{"num_hidden_layers": 8, "hidden_size": 192, "n_experts": 256, "experts_per_token": 8, "d_expert": 32, "d_shared_expert": 0, "hidden_act": "swiglu", "moe_layers": [0, 1, 2, 3, 4, 5, 6, 7], "router_score": "sigmoid", "normalize_top_k": false, "routed_scale": 0.707, "balance_loss": 0.000108, "balance_bias": true, "router_bias": true, "n_groups": 8, "groups_per_token": 4, "init_std_router": 0.0178, "lr_router": 0.00195, "vocab_size": 17973, "norm": "rmsnorm", "norm_eps": 1e-05, "tie_word_embeddings": false, "optimizer": "soap_variant", "learning_rate": 0.00404, "beta1": 0.95, "beta2": 0.95, "max_grad_norm": 1.0, "batch_tokens": [32768, 65536], "max_seq_len": 2048, "train_tokens": 769300000, "max_steps": 16188, "dataset": "wikipedia_en"}
Below are experts of layer 4 (counted from 0) of a mixture-of-experts language model. Rows are named router (the router's row for the expert), gate (a neuron's input weights, with its number), up (a neuron's input weights, with its number) and show model dimensions 0-191. Each number is 500 + 40 x the weight over its row's rms, rounded and kept within 0 to 999. Numbers have three digits each.
Before each expert's rows: a language model's description of what the expert responds to. This comes from a sample of Wikipedia text that the model never trained on.

# expert 37
It responds to: Verb stems after auxiliaries. First pieces of verbs, often passive participles, after was, is, be or to, e.g. hunted, booed, tarnished, degraded.
router:468444495499515514471542447554574460529484494558435557490548521471420494517455488569503508520447390508513456530512518524432507505512549533515495473553470491537499544479515444478560444601465482511524501554501541550503497516500497494517514536571487536464596509467534549492556471526485539530523543481539460536464447524444501531578479530426491453549553519548476489397491511469524530484454489494513552479469499521531470542562494507498548555474438405432438438479580470538526477488536519526467515463497482516449536529492471480519472458512496512486492449408538514455588523600477480460
gate0:549455478498506467493514539522509527509503432527518471570495520525498526532480579491533537472551467550471475511456427517447513535583464492503526463475517486469463579521494431510491546549506516520477477481521552576485423475543492526455474544597449517443524507430519529519464458549484490509541560493465494522593491515527493563542552477516526529517450485554475484557549508498456558482591476518553497431546515524434460532478507498498549487495566430405560460500548464564485467449495500491529496499531550543505489516471477469591510523438479536541504433475520530642524513527435544526
up0:497509560530492461471511474515439468512529442448482499570485539486520511531531478454494469479512557435522504505526525509501479524498624497449547506512580489413468401462510543482526498477533533528507507502532536459525447511474547491528525458486530478470466521513511469502432602482551436417579498513458504520408481516443379504476484478462444478451475525477455514482524468537485520448482529533510470545540496465550536449443475468537455444513465510575445581499485506493467571490470529432534511537551503464484471500489477453528519472513492469503492487540435565480432450522637483479
gate1:508498395487491537454510518481489568486467521499536510533445479476466467446516516472458495455494531507563450524492474475444497469500537438434512424539542428581571559521496537501464501543546598428526485485442540492518496448534555497533479524512456447543463457469402519494574440514503588470464460448527497515474511502387523480547544512500513467523593473520441447456503474484449493551485536496522548457511497431441520508502418550538463550512561520490493545428486479516548485511519495578469493492428513527436498528453485539540512514519507457497543472463450462527508547541538457532
up1:507443462506480537443539534512481536528455505509570481534476559450424486493506521415497496403479500532511516465429501490470509446508564503491512463581462448540518535465518498482489493520506588497514548559469536514487492485517584421517524513554413451485453412443491556487579492484484508504446480512539466526484508520398498529526474519496469429531582478495441519437517466470476484482401543457555525570521445498430537516512477545466487534512503395455495509433465496512511453437524493540528550495482544515480494551487492449496458474539467442532449491472530576449492533539567517497
gate2:569497554478495524500578460539425459456495538477450473522509492480560423450491507457501487452536482566430410507518463541570508482543591484462546522454454511505520499458533490466517478466460522470479464532524523452449475560515457550503528511481470498505527453505524543520512555511550539471467513505517495569531525417531529492559486484466457502577526571528401478519482570530478542490567507492490538480430463500477573594507523537454517450515499506456503457542499479557497458459493487476470519492564509505457512560430443496532475527464435616425496557518563535416488497496474477472
up2:518493466553535492481427526450530546513467488563511506491543450478496520658481495477504448513480477491599555469483507449412464516486436523433478522456533530554446527551471529483451534501496513526559525460494497492585490544528506532557482474490567524512513541489446463480495487477456431462559478495436545453468462494480445545462459531524508485504487471511497454496518468406513484492463479498511496497545519422543500394500495446526457499522528487531494551506455530427528577493520527475524367496502537490541538448520569463492565449502517420486543433481479484522504507555506521439
gate3:463480454516542548508474538513530592490481486517426518534546515420471538490538550512531492583579499509529474466546482511456462490514550459505560530505511508496522457539486479454511532519501433509450434542527565475575484474531484532491475554553463493503480478514411494463424541513501476473543558469476436556512523554441525552631510405554554576450494500531462419542494436531498414520501521532480518476515510471513467514505536488524454503482487516493470505532448456589537520549446482490498434469524475471475453465475490512583497452474511502466486533408507490447433520566543470492
up3:500562537528517494522489476496491537541459462504545409469495482519407552513519374449508492469517511510466537520582544541476492483458491480539487492449474433470528515438466593454534484431520491487517522515550494542504492503485467487467420489505493525424514495523485454469511555511466516456501483454530597491415495426524462502459451556475493471417518473481456553564529550482493560511468502430525514481570453449483478516420465497475462481497471548528542462514430436511534460493463563529523513581475451471498459502478576493460506514496596554502556445534414494487457525504547514486
gate4:443514414533477492516578510451509495510522519521473436451535513608456538486423507529469550512432489460504498532551622440469489425469501473507543443552539482491487539540508475532483488504533429483572565523507467490528500474536537508484531505577512565539453508502538530434514479560508518587516511445513570524479522498497530551554563487505531425453511541569494545453480488492480450561439509505553569500487491467510506459508490466464517566493584444503471544490519502383549481460523532450513492512473428518499496508451521496514538456502582548488447566516541510505526549480524461516
up4:435542513460455550604539518496546497468549552544517538476542499501380482513463443543496562510435462448479556544515576503491509506468416491488577494502488473422457467575484490471546492588517444493599548557464518560476568497475485475510506534524514523511572494494488472474479464503496507530497571525473495437481537491499564602505475512492520518555526518520532521487450530473548548563426504504493540452505607498558485483532476496432463489547508483512451491427499560458548485529467519513520513538513445515540462503383482516542493496506513508533531541537480504420511489489514472507
gate5:520466581485584512462525548531454515526438520499486456587510521521511486521489460494528494543487494496372436538545505450472515574466480521494460516534483473523454398520538501502516471497502494508492545466457446574443522547521480533477543514510425547542475574498560429511494440477500523488611516485591482538543494456519500549477414519505474464591511490522487518527499485504507528500466522487516521571497460514484558546480565443500568613502508451472490460469523474447456582469460478495527533525455481481568504519494452484472502422496446509451418470477572504500463490516471508505
up5:401533475479462427548466490460477431485565491450521519460415480497478523462515494517466571472513489483525538465457461554422537470520476524517500551483491523513427561444478496449403570564544549527489531527574563470483494447516497498529524512547561448478469488488458498482526554518535437509453494515417442508475562568516515450480498435489488485489434459489515490503470434546522498440586482554489463474469556553524474462509507538506478433516513489567542495561514495495477436569516531492504517552536415508437495487446598514538537491482494509514581509531472534555535482501466485557
gate6:445528417473550515488468444483562542497480442509516509479514454461509459526438450487457440509508479445501393525545464501470485449477505519442444542560476483419491533486570505518438503491412450520535469453487507478521475556442473438468557455475417477472568564455530527492575464599503520507517587448503416507493488581481476525482522465525487462528583494555447437482539472461512460569502467447554444496515511501444463534506527492487504560428497497490486481517521518518511418491540488545584492457468510494484467452464491540540534478456535483489566521464471498514541489563479502491
up6:538510513563519532532482576535478459506534499436468491507462563527517537444630536519559515499506527530448612520484475473529518513442519512512495528510521473519526445502457454418482519475540426482448547532555498497533475386534509552489491568559474476471427468501471461480446456470511484481512494538480574520512534483512472516496453452514486527504401530459548565544451478532422567444483498540518506453468496475552492490504497518509449455521467522497480538449550515494423591446513482516487542550513469514484506520558489512485500541498491485491375424514506562515407520496558488492
gate7:446477435564485554476532478474505481540436503551480525505482505514466540528524471564535516482506469520477510487478517513451473525507508498474461495491511530508477422520542444452538456482547475472529523528510493543477471501556479547530478553562489504422472496495523562504493529536452451455430576508478499528574457496480533522534435497446517462506564569487544474416516493506528495471543535494531504454450503415547531559392492491540492525521468535520465473516547568532571451388615537473463454482544490431445499516545446473524437469493511508492516427431561569526577495535428467534
up7:479535474493525513513494550525458531520556515478472499505535462455470495508468564516472495500568592594505515535443589644454571533465587523485474522482542496480463505504549435520458430526460480493508495514457496448480512520539555468481482504477476533471462455522498586467503494416533497608557556475507481475480447533523491529481539492456483458588454440463584490484530504622574510486530491513484521567543499559490541522576539481486477496514479464447481507412534479540459444533504488474457535469528526501547546540498551507521486577473490494504496532444496452494489485453501494485
gate8:486434538456522463551560432537520463502576455519469473585511519519498462508467470487461482551513488457505522504488458511499456511496487531562518604483528454513514424522483487485459555529469431521479513540498527475574474491546558443516529506484482496533538528520466488545506458578559526490495501485479449505603469521457545474492562527542505504544539594448519493449507423539443509519585496562553555511523500489498554498575564555498578572564474507427516438499467506512501507460599569521535501560508488492452534462433544498507506483528498547456506505404513558524498457522454505470
up8:526403523490500506559498377486508518509515497495513503507513524501422445538504503552457496514532494554470511533499492580469442411477524520532522514452465514512489472549503501481495491475467429455578462573519534489554508540501524465491503527529492565481489502519522583474635482470601545557507579453460495478466483471445563450526547495474501508484540564455513495467490488501458475485536491488493586499471436555522570543588555533482465544558486490454499466492493581516558543417556529588470487507531494481473540492448530477507424485537553544445484535468494512456514492514498514477
gate9:571493523481463475383549530458462527469467580496484538461495557430523519565486566439512486469485497554546477514536532461486462511512513501571451512491492463502500558516503545494541463490473469476514440514500526531471540506463481494542455548498496586499515509477497544544463494536481449541474530473522476492523455506472465442568517502516499468544537545516524563558472521584524584504472502520479583488553494441563414531531537487504600528487576408511483505525514415486457479476516535440412454508548491562533526527562431496501509525532496539596464545445538537524566554485487487509
up9:486526542409458463445546445517552451487453571468538507502533547426419433501503494520505533519512506573523493468568506499524523484551488513551549503485470471491577563483490543524503460494458497447514504439457507541488504523424461509492514454559495474584521519512484520485535478490491487530463508530451515552493527495518609418574477480517509510512503484501551481524433546524483606533502495541488506530460548491526461563513515508414538590470504498511593500451495476535550519531509546592479448521512447514538546542599504484491460542497528502574523552404516509485550549464490561515
gate10:534433546412453494515476501594522495505488519566477490456515530444456550551502421445432544494470474536454496469499550521499465562533472552481460469514517529494416491478525499576550529404573455551485498546492558509521461482448511465516541489551465514525598486538471480519486515511570533492538575529463450451528502574503458505476491487482492529536430462550515512518480520466569462419495476442529478509538552522503587473524432518443474476501450496511457545496499451537504461501552492505539433490565534494505484563503524538476500559564535617445504501495488520476516565550505475462
up10:562494533523480463531477484549557467526473544546521527436483511485423525517518461472475493561432516579416432505523551532538472523514487555508526515555412542481484538487488484538549533469451487545536504549504510532538490564490495500494520475487499554570584511479457547512564500463582519504491507524441480458436546532464545499535451534533549518530499506523499521554520497451582463480471474535454565530502525487489511593565466482422507499507522506511487460481518591459568453501537485556501503521517566528521499568515490595436478611550485548497508511528579494478481553555421490451

# expert 60
It responds to: Verb-initial fragments. First word pieces of verbs and nouns after was, were or has, such as sp in spared or spun, conqu, rep, dis.
router:478473531467489557520493469517559487527497479596533561499452525483457516517453481531511457470439398464498535603522499496454467513424469570548452494558497443549490535425541479500481457566467472545480539557524526434500457490498480526487462581534499551468560534478523523511523494516494530550503533543512448498457452532482468530579487587461510462519539537470524506371474466507524549465537501508516494476525519545549392547498489488509587550418477480497479495434612532498473490496499511558489548483528493522449561522515483487480510480545488491492502467435502509444518518589456476496
gate0:527526478486473545553539504542486452505539412563494485556470449493496524570483524538463499494419454508460480479511552478490488549521483459545520548490438477545506543488470453472483481513460494554537413598451540502424503577517455465557525516541584483501502494501530514520516506388465519538536463564502534522466446554470495554476496524491545522467546506487467418468527412557451560495495487521524443482579450490550531499457494576489537442502415474468475501482534468468497509469555551454499572539588496480465564536482511498491453496528500551485562501442549452458550464465543507530
up0:527468514503522496469568464464529530457464523473508487403514492440517467452563475500510437533566547535511499494491549567555522553475488496492503466549567456478473460473524513495512495517553512550479512511450513484597407498419523539415446494456469509446445544475455459462471546614566555486548471525489510507495560448460557528493508477494513418488459539567474508594510504474489437501551562485509468486500436478555461613515508527518517543483490531515493469478547545557535525525474469477502458563440522460504457430445472531529455486472482469449550573523472486478491458552534489488
gate1:514457491474529507472489555501565566541482445577541520522559493506454503468548446529560404431495396521525527540546444503481502521522503463463456534455496426486489491509541516554516483425455551477513516520620503482469456479539445518585491541503509580505508530505514487493516526466479485534513519520476477529456442506569456528515490506499497502494586471482546593457444442511510523499549476484496456530523534454562485472492518557533533526482518540533581541469548484452486444510501509452499469537483498412487548495532465464500489581534486514557574577482556560519497432598495509460
up1:496440529465501438500455468472586524494508475531542423521454472430411538495503529459507467443532469577515580488542474477488544509538461412484392590483447495518453493490494515494527474524426543501511554517500460525505524521525434566591486469465512500530475552452443506514517498474475494497492533509523462491442460479584485534495530519422495565551509486514399555448482431505489527477448527482509466507488536469427523418501522505491453571477538541492596502438470544453464483532480505515506481504547491510477617518496490504493479551502488545478554508560544493502466539532465558498
gate2:480589430518452494468488475462545588540464421533486486512423558512413513495508517532469509454473478525497535537535530465425449432500552540482484420521454430459499512436487498463486456530460486526510542562521526486494430451532467469516464500510529476499484560486488471577499482467518466520503503481496552526478495526492496548516555501540504568511589527545567495487503488512410459508489490584522465448578493514501447468494495531516518575466543554475501454496620452510464547492525512511482533481468454415426563506453471484402546505445507502482563507488493522476564518513456546560
up2:503534534532525513480509490482509528498515412515452497557447519492492480503522548519570544403485494495457473522477481451450489452450545555447486483525440497507490517461537451523460470449469533512501574535551541491527504541522410478419531538533514448467491535462449488584475508518477502598505505501557430562417505515502477520500549526536571576473508518453506504457500522494453588509521455514537476425579503442539459477471562502561545603446520530472535451554610456481425488481536454526556491498467498467451502493501513481444489459485498493500520529503482597542486563534488497481
gate3:497468555466549546525556494482565527481497554512453505425457461516469452444512475484492523473481468515559471583460528485469429550472531503469492484563456447520462488426497493463511460518477449556494552588472452442457487492593508524477453537442519560595598578498516516593499450518542549455438472524456472393509541510393499495465483481485470445480500456499517503505481429477515506471561527566543526476477496509517472467545519533513512549439527520467533551464543525493518495515477468555454492498493524440477519532479468501471507547424492473512446479496500475518586465527415529502
up3:514572517557552433516468537478503457473522478473474528539491515559527556509475406554487488546524558461528481479529457480558486457560568495520464535477538455536515417510563500486626471503509531524506516423548507524552507518496529511516524449547488493480446523499483554425489539463511516529485521500471566560485463451565531501517553508519541584485483543497400452474514570600472392540444528503491456512502511478515501484494444564506414498595423473540495471503513567540525466556483489485518447491484535594446499492470507494508502444510505515506540449498513557535485502489535460478
gate4:455545553422459531461516486494463525520537466537499494537447512499539482436518506547492416479563462572551468498551523533459557469438460504477525472508468404549467451501498561451533500454469516568505501543506486498492529462431521469518436506543537508511517491452407443535481480497474531472479452454462431544550505500498458527528519515496502424495500491444478537482470469498544578532420600498589453490435508538491475450465612545497505548469541520524492503344564493545455541525497514491485495528488493563546493487416536457522510481474518472481520466492522501502471499545525482542
up4:450550422544485501468486410515510450496447526476466582474547447525492550471544455513478456510433570493520519428474578524462527556498488412493495437527492479475522464524509473483521412403552488475461469466503550437423434518505434424522538496496527498502524436545530506492481486509479503521469461452478550488481498504497554468479479439492455511540530501584514464515528539405538433494510497480484549533562510435530491587456471479470507486514464499545489503523501466490572459525560484490573482443488474523475434552504484517474536516459525544500448581536484547392497525451510460482
gate5:503515488473453501536561479496474461530505535563535452548520508431468526573497506492495535509420475550528519467501523491436462559456509529477585516443528539414476529463459529524486474574513458427483486547495539521635476557421477494482519488442507474509571503517513455425500565499468520496576537563523513517556451546519522531573421489510489468491529577489480424503516485560487469490487531463556411468535510530518468540482458475472492502488461527508313458507475522448447491480508472489512503538457514473493500508476463559534517524533532495519506493551489547450458474485502491502
up5:525519485544511481523417609572573486457527539435487549467521483508506541493533536560506510490489527495493497522502447526505518515529510558517441545573425452475512545509554478501506483465551547543505499489457543524392595496465498499558551501504557517468546519504492506612505530503467514521514557439515526473436516440537530460495502513518497524483496454505568514439546541447581522534495508476511516490492483513548555445526494504505500565476452475415608504493486459509456509546550520526571476457551441589510459529562476456539425451517528523456510467518524460548520527565468536555
gate6:566467444482516496504468486484481521481522416541541536527513464561547561525458519532537554484482498573484471482499432430577480443511477526481479533434453514509498625482440442520463507502471462557534477496492466555443467517529550569494581567503491562433556461503502458560541439488487456519611470513484433449523503422469519556458535505503452517528594527521556451520495476547502524479527488475537467457546513567511506513443528515555537506474506493439541472551469539482512438417584490501497502461504505491486561474502547450532462470491488482510483464539557493531521582508517480498
up6:553509458506525490553540523470457520439544491523509470463542524517523499516503511551496571508525493495472461510500483485540497435472533492491499537446542544505479579504384407519543528533566468527496470505510474519473467482495593530483582541502463533460535418540517499566518440463457525501551484536488457476467541423449502487500527521442527553582526562550546545474491491526534517539441494506506471481539541612459460458440519520607405528534470512493519510551476548503519457487543477529477530476517481583510540407552557479501469519459512495494550474528453534558579489497573519531
gate7:499515548525458564508452452466503469494543434520583457437492536431519524520497463519474524445470514432492495553434556444505482511491476560521505538574515528529468543445572533504456532515544449533491510526542489469465488430473494476425448603533484557443538574501463447467524490424491555564540507553573498481487569559528514514530479524510446511533447547503570473547524525479479566429486551482470467537440450583536520513544470484531527507539443546474530523465519542506495517456506441557494534548526504505432559454541482473510502467473474466514434457516470485501507437507457415528
up7:548500505461490497557426516521499526457508527501503521524450439478541497481510574500432537580506484482485505519557447515525478539496507426498503542434534553494436539526477425493599501578551569515479523520460492475466507446469531520543565415516412541484505533492581517528435462481467536512529508479455509494551509397453457501544517539454495565484532478515531503476548533454536514583467516571449580509505443534556528475510467524427470388504455485498540519508500522473499514593477457493508468489557435572528527498537476509515534488528540560462480549491484474499456551517492568493
gate8:521431517478512524457423544504426514523498474529561429556502495498465427549533426482464562437441476511511436496510540497456499491446464489464501526450505485545481491449587453525574480503460564532505522482484447483494466481514409496561446529524475521467480600523543519534463463451514469536452540485504433491489489494504478463514452513472469479490516430485509468538545400557485526547561497461500497487528433476496432493491503571440530489496543464510562440474515546444481469441497574393562508526521481515461492493563496465480497499528519573557569453509537484556545456567487539505
up8:430435502446538558492468497462505490561506514539515509518474520510461481555517474477469542441481447550575466532469502479444517531455499524506540550462535495489507515425566462480496462506443552511454516449481520460492497436464434476494472482546531466515569539539477544499482424519452590602461469548550488565452496528505490500494479489556479494493526442498522490461520393528525576476519502455453506475450494450559456520547444570465540482501489548499483427509555563431480478504499528404493540521469519559484519529553443546516472562471490514540513480445523517507502386544509593495
gate9:463543576556535484509467469486450509550489494458482503480537551526508498464502544542452493559481530481481512535505565471467501478516487480480515500550572445466484469476555446508523586523502463590509499456537494529567529532524443567522439546410575485478482512473400484537536523519505478462487466489488453477432452452461489522478473510429497507456553446492505414489490426486577423538553545449505475436510436448536538436488538445494539551457517532434479497484494533537428525443487534492449470460509444534531483477493455513439522489529453521513549471523413527474452526500542605489
up9:492535526524521540484485556465496547513474510538498484538453469517495503537466478516535414528512534481523511543490484519473569521451499541525556525536560422531527519456538482517553509554489478594485544519478511589583577480460463484532445496472541495503509567464508426498458400547491513481481493516508438550480539472449577492500524500511478548515506485476474550454606411501541466490543515428575502472497459438520494471554475465522454578483428476546450448463529508494422473498493541510460604531487485550574494505472468534496533442515418500494497448535426504502424508447478512513
gate10:536522598500495488506538470516534518437462483545479496493560519455487493518544543491547460524435479514440486534402486531508552536468497528473458497537565494529541512531501493469493437524495504507523503531494552466455533564559490520386503541551548567489567501469557503534522460515495461533504456524507535490423428533516477442461437512476452484563500477440517453465551513471533529521556550519438551443512492498499464474478391472432548513436471479514502446518507506543490521544482539499499499462541464516511547475496496479532545527506466590409612542465555456418476434488506577534
up10:526486536480460471401503439499513539483575494518508488530471593523459464601505368557545456501497479560433482488533410590544504505463498578530499511528497489457522453499558468539458490465478560527528497456434487477494506524544550498487486485521572455482520525504457500519465534511542445490487498511546483526442555478505507496446546536528541506456518483470526544529514532465524464533525557550507512517504445456484426444497506533565531470445442419492568514475428512565485526544535593538525457440468542469489496461444470447512510545488432509490524481519467550549468523550512562527

# expert 49
It responds to: Active verbs after subjects. Verbs or verb stems in narrative after a subject or adverb, e.g. stays, relied, went, responded, competes.
router:501531500487521524478536466554545444544469495473479504487544504450462488483421476538481569458489463504504513544500536491488529525490566591577493495532495521547458521420564462452533442590433461498516488554516515499510500526459491517496491533564515556448506494411503501449565504536518527499530530492476472523426474505460478448631453505414526462602528520555489512392464514516501531459486469510526480454474509507542466518544486504489558542455420415426481452469575457509467452527482531524503498478522483492460540550521487539493487444477496492495488404470539543408550482532512522470
gate1:506501514472431445540564509461498550528411575494554511498513503518525529487492502532448463537566448448482509484527514435502494470501490515436484497517484479608510531531531458513511482542431465563596522495500435562592520507533446457509561498449538412521501475477452446515503507496518496505509376553509461477486455459491564512500557496424531543508477500477460473521452461518512544494546547469452462509449483476567507482463467480549488520477449551500472496464479473563505538492433563502487516478489535493489515526441519485529487442544437609461543457530483449542412596511495520471
up1:447496393443493520482482520516493576460615429528481491532586526491555458475533429514503539504449500503512498521458501507454476539509512520571431453506502477451591508504463587516529501480495583537538506591473549512447517476439516500526522487537511617504430520488495535491505491545483471545553563407475467449501473520559458491536545547520522543495519545513499459450483464510558446470495583519563494518531457506507570556540467536436505504460511499485524487451523554536501538522492470495517498478507479528461520404481526447547566538481542472514556495536505536539540460484530438509
gate2:500524547439484418473530517469498487553508481522523548562569488510559513415462499496442511434524497495443540493486527544553531503496510517488559505469512525550449568491512437493584490568494526527470458618544494561505517434573519464490512515541481523409518530533529464472505480514452495531471504459458468459491502507497467508515499470464518494505495482432554544448558470486523518546447469543428592524512545501522456597456555448539510505522486439511516520464552473518442514427468497423494504480501521561490574549464535507535533499483459530550516449420570482478515427490490416435
up2:459520480553510564564481485513519492480545540525504465457503511533532480527484447525479524475409534432478504476448477550453445506484503560535457455491514513529565421515452486539464493442569474550495490448485466474459449474464515447531562521507514498558457483512545507510456543565526463470544456596422526514512499474555469488471500578470458505522511493463421533513451450517569513522603538548526469532527478459532504420560495564497475477533490541493472498531485518501469507608466479515539451607511487397482499553463482517563539432564488481507484484532461560483535427529466529501
gate3:583555545462504475464433499503499499521478482472502592575532526527572430533454472499545471490481539508474498543464446508516434423531490517442490505527561470571452522488470387495563512494511489467479524501575497568484467511488509473457482511511511507478501403568520496481584460448524501518535518493478524494479476449511421512489494488500415510445509571494443497501525498486482512514482393493475463531516561538552483502520484488446562471482587491477460564529547524481500459446537478408451568510520569511437571502479507432546482493527536594462527460504569493539490470508539477490
up3:471515455473487559420490461466505554481555493522478552471522502472473518515488499505457518479551525505499445437502570475460478477461590475538481497562487553487512502559515540520486475459593474552492528479451460463528540457467482511492488513595536514502511495480546431468417497556454481499429527503461467567455464518534494541555450490469479486549506474443477529510445459545462559523489600519552550591468467435455456453490460401568504522451495534510479497553503513565415552587462482516439456449473465508441488506461508476550530483475533448502495497468470535520503563587514507458
gate4:511478518542482476497512538485472481450541521534457519561457418393503461512434540495546496507460517545468486485545563467528455503552475511558494527501457441457453573463512469492476601508508537550541483504516492494491505541484542558562438496481514497452487479558513519473545458513470544530567448437513521492494478553447395463460508542441486588444508584504434493500532500522531508481446485494471447466468478503528463429488510520491456551573427431509483520486570488508566548461550561468413400490546501544495512480523517436523522503507439489515502415501493468494459503542520450453
up4:547534490414553400495404521432470525539508556548492486501484509549521562512489504458480482540584452456531543438439465468481492494478528497550478509448482546526493487522556497476536489464482556426511467496513451507466535525535464466491531464498495466486558589538531483571479471447448469536493577470480495496574470479584606576453521559523516503474509441471511515436501516458506529508493533544522503479383515495485557540495446504504487431470537532525556482616454567436484522514498517500540551486529503497524538489515501466523495456521514529491533554454477511605505469459462504520
gate5:475454440517501553564541528519516498496491440482520483518470523433494515493437508501445508477551517487440488460495506558487435509487506468515511483521538449536511429440555500538464472532474464462464490430478494448457483539480505467476467476593488552480544516522464509477608494534531441477555500443512510508509499495537442443549518509464552555532483524467485565496476512476528435479538539493548543578534515479501448442480499541542520484535455435571569501565536531549555552517496408504549450567464460469422575550508521557477481494533460480533431613439451565491426493507540496494
up5:429554518530523528519509541494409546503510573555563427543548466458595448442505458522454528540429517530498501497456479443550578517507456569537527518456464522479449578498490508458514516511563454495611579548537489548523486496497523532503514530532472555446478539496536552574465501497440538526530563469453472492487482531481478457540520519459514431529485457522480525474507465557516504490447503479537536491504539490551561523490533529512439539532485488442442456495512485468520485467515494479461522499468465572586475546543454511445490485519534495534471488605495595577472507471529465562
gate6:544499448465517489500506470462469525519517516471516513595490483494494453440478500489531521476501504575555543488497528511527531508458550520462506457483526515475470525492525510440468443513486486466451472495516460562466483486507544471494533529585402559506459543540506556488455494573472527504442620448475527439448599511474497475552540530430535464530508526465484540457516453635503496538501492479542519465533516403476429559512500490474545474568548475497477426565484494530500501518422532478478441549546400464472536453473477502523521431425504503535503519463549492441484520487568461529
up6:522519476450475481560528467493444508537509574550556481505509536491462441449460479518494493447534530517508484557516514509460585448476514648394548587542504462494542578419553488460496475535458484506518524528480475449442524511455542515558545510542474582499574569525492441532494491503496473495417490505516501483418535518516499509546498483474521429545501482443471563531448511580485549510492543489492420487485508482510448479504501536475530487521505477526442449487455466495480488454472558465422461492524437471474526501500497421538484415476431539509485422495570509457500535519498510514
gate7:502535424482478521453479475575550569479479480483510494485489526452428532495477494490559562521485524511509541489588490491445439456530495529530479471516498461558417427504498512403496485455483520587560483521515508523542543525441499516498500553485541489471482530490581481565519510525578462516533523576504493505449471574471465476519468481467543533511491446494457519496556452486541458492527540475611471494559478464438526455515502455535499418431456458526480510465550506476514467486526550545500518516493545459549507486473523480592524429490539513409479561495491465371549555459488506454
up7:515478473507558540477485508516549544492470418545494427496521497497408554492513451443556588559514448563467519475523510537459569408491481467441511509482443488562504487437527548472504522507486505496511524439593511530496427589459496517526539522539509511510462478485500520555520476501455541510551515537549520485510501544500469476474443407508518514490472467539446476536579468477448465465489530458548436528501464512493537567502544480524468474494511440570484538415551480489580441502547525573478472413535483521577445529550544517484473521534501577476436545512435509502500567506500477511
gate8:441568457486544527471550541448489528502491487447463509495537438467490477488494558526457504430560460398531554535457516514501462512636537522467548539462502457440490472428489516484503432458428502492542447487504488502477481595510448490460483445507490541486543547452477452485430529454515462476511482478439452526458534510490586452488470480485466581491495519416480572445499482543511525436490523513484497497553514457481554468446432513488568494474529445467565595487488471489516442498508486474508467451469524434486517454497550546452492535540519476456543506484485502470504448476558595514
up8:469458495483456467533479481502493479501512492518517440462400519580527523521519547464494454535460549561459448445510465469467503459482479494512390487555459546487590571576460531517442512508517486530489519501469510498472587507503522508507499456471419491513491494505547549572527513493413480497521487494574472493568414525527450570485579525495514394467501471486523533501591495510473478529482564463508503489536466540495489528480514527462428508504457584575488474511425475421433526510543541508474502482576524522494503529458463512568554473483501525492457501537438466572502503493504400500
gate9:497541541384441430586445487578493508479446517531480433501548452566530546491466429528466516470484510471520555468507484568471498521465458545453479471518526472547442496501517378447549435548521528502486476547486472466462463524544496493528510468504583462534517464536490509543515501534495486518495441463487572479503526541530519493566455519445517490513477495505564521436452502494454496512518412494501471534480488465553460523480427481508556521528524436564475528544532412502442445470553487500471447515509568481517530541505500455537440490495455538475549455473609554456570526494524507460
up9:481577509409507452573467534560484520499493493522454437497511528518512537486467402580518487458462503492550547499482541564466457559442559524539536424500513472531450457503513381447548463523538492459472433526507449491522441486457524546495498459531562457506538494500469489479497510578500490484472491454517509490487495541529570517578536520455510465526472509492486559442450465546520466525524475485538486469477530488545523530500440467558519561477526429505488532550531440526478475534509536456466485494473515467492520520508434495580480475456566489508627437422551593469546453533529495491
gate10:461478474483478600434455509449479497502519447474489477525506505416467471508479474469441536503513401538473484534555437466482522466514510526557537527546513491520475527430521448468417511497498499583515482518554510479492417556448515550502452524542494495450541526455497532411543509398455556494549489468499483487460498531481482601522538474507520506459483523434483500445525458472534515488513460504584444518533552398446524529550449521490534455459472468503537487437520482520525594457481548484464445428504533456599519498440542466485493466490473469535550490449503447502465519446510478460
up10:487525499514573537553503456506478496474508582534412480515493458508475447470449556440556506477543519518488488496536483480497518451561393513509584390469450488493570470561475523482498441535554445439519526504488505506461435472436537493450535482520432472460413466508424487492521531494488514482515440491556506488484501502451573544398501600504532514502489571540472487530491555486474544572485510455497517532453507493484491563479531469498415528487521443462515522500481542483535500476441473603491516476467459497523534529473497559431527564559495435583474503499534448486480490514482503514
gate11:507425533488569526541499504487541508450539483471532457500508456499492570454528533496505468576566482492493533544552472499494512503564518504454498555509529474511539513467579488538492532545495549514508467517407502371451439587420433472561477504490543493514447485492494394455556495538437471443526474485511473499540544482512490481504487454446540468534388517576534516524537578514464532443521499539500499451584405480559507460493524492499511551454504518585514445454514505490550499468511535512445509505521539523554502525510449504443510462503498477424472468514478486544494503470443565446
up11:519489465446472474522457456427443507468481477504452510408492509541485502570536499521524485466473493472497485497489534492493484459524466405490481457418473467499484432546469512512450576407528460535437573430514483515499432475512482489541536481553541496551493525491524548588435540421536514480468458589460546527506518477559509495457489505603483559446552451465444459571429459511566457573527476474497554592529492496533520519567482482539480463522573558457528522520457531464511522531514467525534474532492533467477464500520588450545467527540499540523528549490503562509527481486510480480